{"init_std_router": 0.0144, "vocab_size": 16384, "tie_word_embeddings": true}
Below are experts of layer 4 (counted from 0) of a mixture-of-experts language model. Rows are named router (the router's row for the expert) and show model dimensions 112-167. Each number is 128 + 24 x the weight over its row's rms, rounded and kept within 0 to 255. Numbers have three digits each.
Before each expert's rows: a language model's description of what the expert responds to; "comes before" lists some tokens at least twice as common just after its tokens as in all text. This comes from a sample of Wikipedia text that the model never trained on. Tokens count by the router's weight.

# expert 4
What it handles: Main verbs and auxiliaries after a subject in biographical or event narration, such as was, had, released, became, played.
comes before: " to", " by", " in", " a", " the", " on"
router:186128136150123120154175093122116101090115107108097101136106127079147159117135145094125129139158136187150141080153098156098069139156134153083121177130171129111147130090

# expert 14
What it handles: Pipe separators between cells in Wikipedia tables, mostly after numbers, dates or names, plus semicolon-ended scores like 0–0;.
comes before: " ", "\n", " 0", " 1", " 2", " 3"
router:138123098096163140148106143132122138162126132130148135126131160161141125134099139124125134161104098111140118180124134109153169107092139088128117117120110141154124113123

# expert 10
What it handles: Plural and agent suffixes and category head nouns ending a phrase, such as genera, fishermen, mathematician, band, album, footballer.
comes before: " and", " of", " in", " for", " is", " with"
router:083129180132120141143140128148149099154154136129065116170114098177118137131173138145141122160124148102127141125155124126146127120119161131112157145172176158169106120123

# expert 7
What it handles: Closing brackets after years, ages or notes in lists and tables, such as 1978), (age 35), (NH); also United States, New York.
comes before: " |", "\n", "′", " States", " /", " is"
router:137109113102133131167154158137132087103161133185044125120130113166115126114128140111147107106110147125092145170121117116160113119150145120137100115114157106146147117095

# expert 2
What it handles: Field labels, section headings and bullets in infoboxes, lists and tables, such as Date, Votes, Players, Species:, and •.
comes before: " |", ":", " ==", "==", "===", " by:"
router:103134111127123121095125102119163092100111122162084119121142087092149131151124115134094127134160160166115154106092131144129141114161097185132135124082155137105141138155

# expert 13
What it handles: Line breaks after headings, list items, table rows and taxonomy lines, plus sentence-final periods such as years., time., ".
comes before: "-", "|", "\n", "The", "In", "=="
router:173123108112111185067095119150139125127119120164122125129084077102097141094148159144137119084129151143112157115137105148120164130094129160076129169134106077099155162126

# expert 6
What it handles: The connectives of, and, that, which, but, or, who, linking clauses and noun phrases in running prose.
comes before: " the", " a", " he", " as", " was", " his"
router:106117142137125067134188129134138119113134144108089179112063132113125140095097111146127141114143113168045145102152145148144064167120117173171115132126154069114105165155

# expert 3
What it handles: Prepositions following a verb or noun in running prose, such as in, to, for, by, with, into, as in participated in.
comes before: " the", " a", " his", " an", " be", " their"
router:128133173164120106129155113121123130143114082126155152127135138142128090142133111138167067121129143124107128107115111136149092123169140163136171162112110127144115131181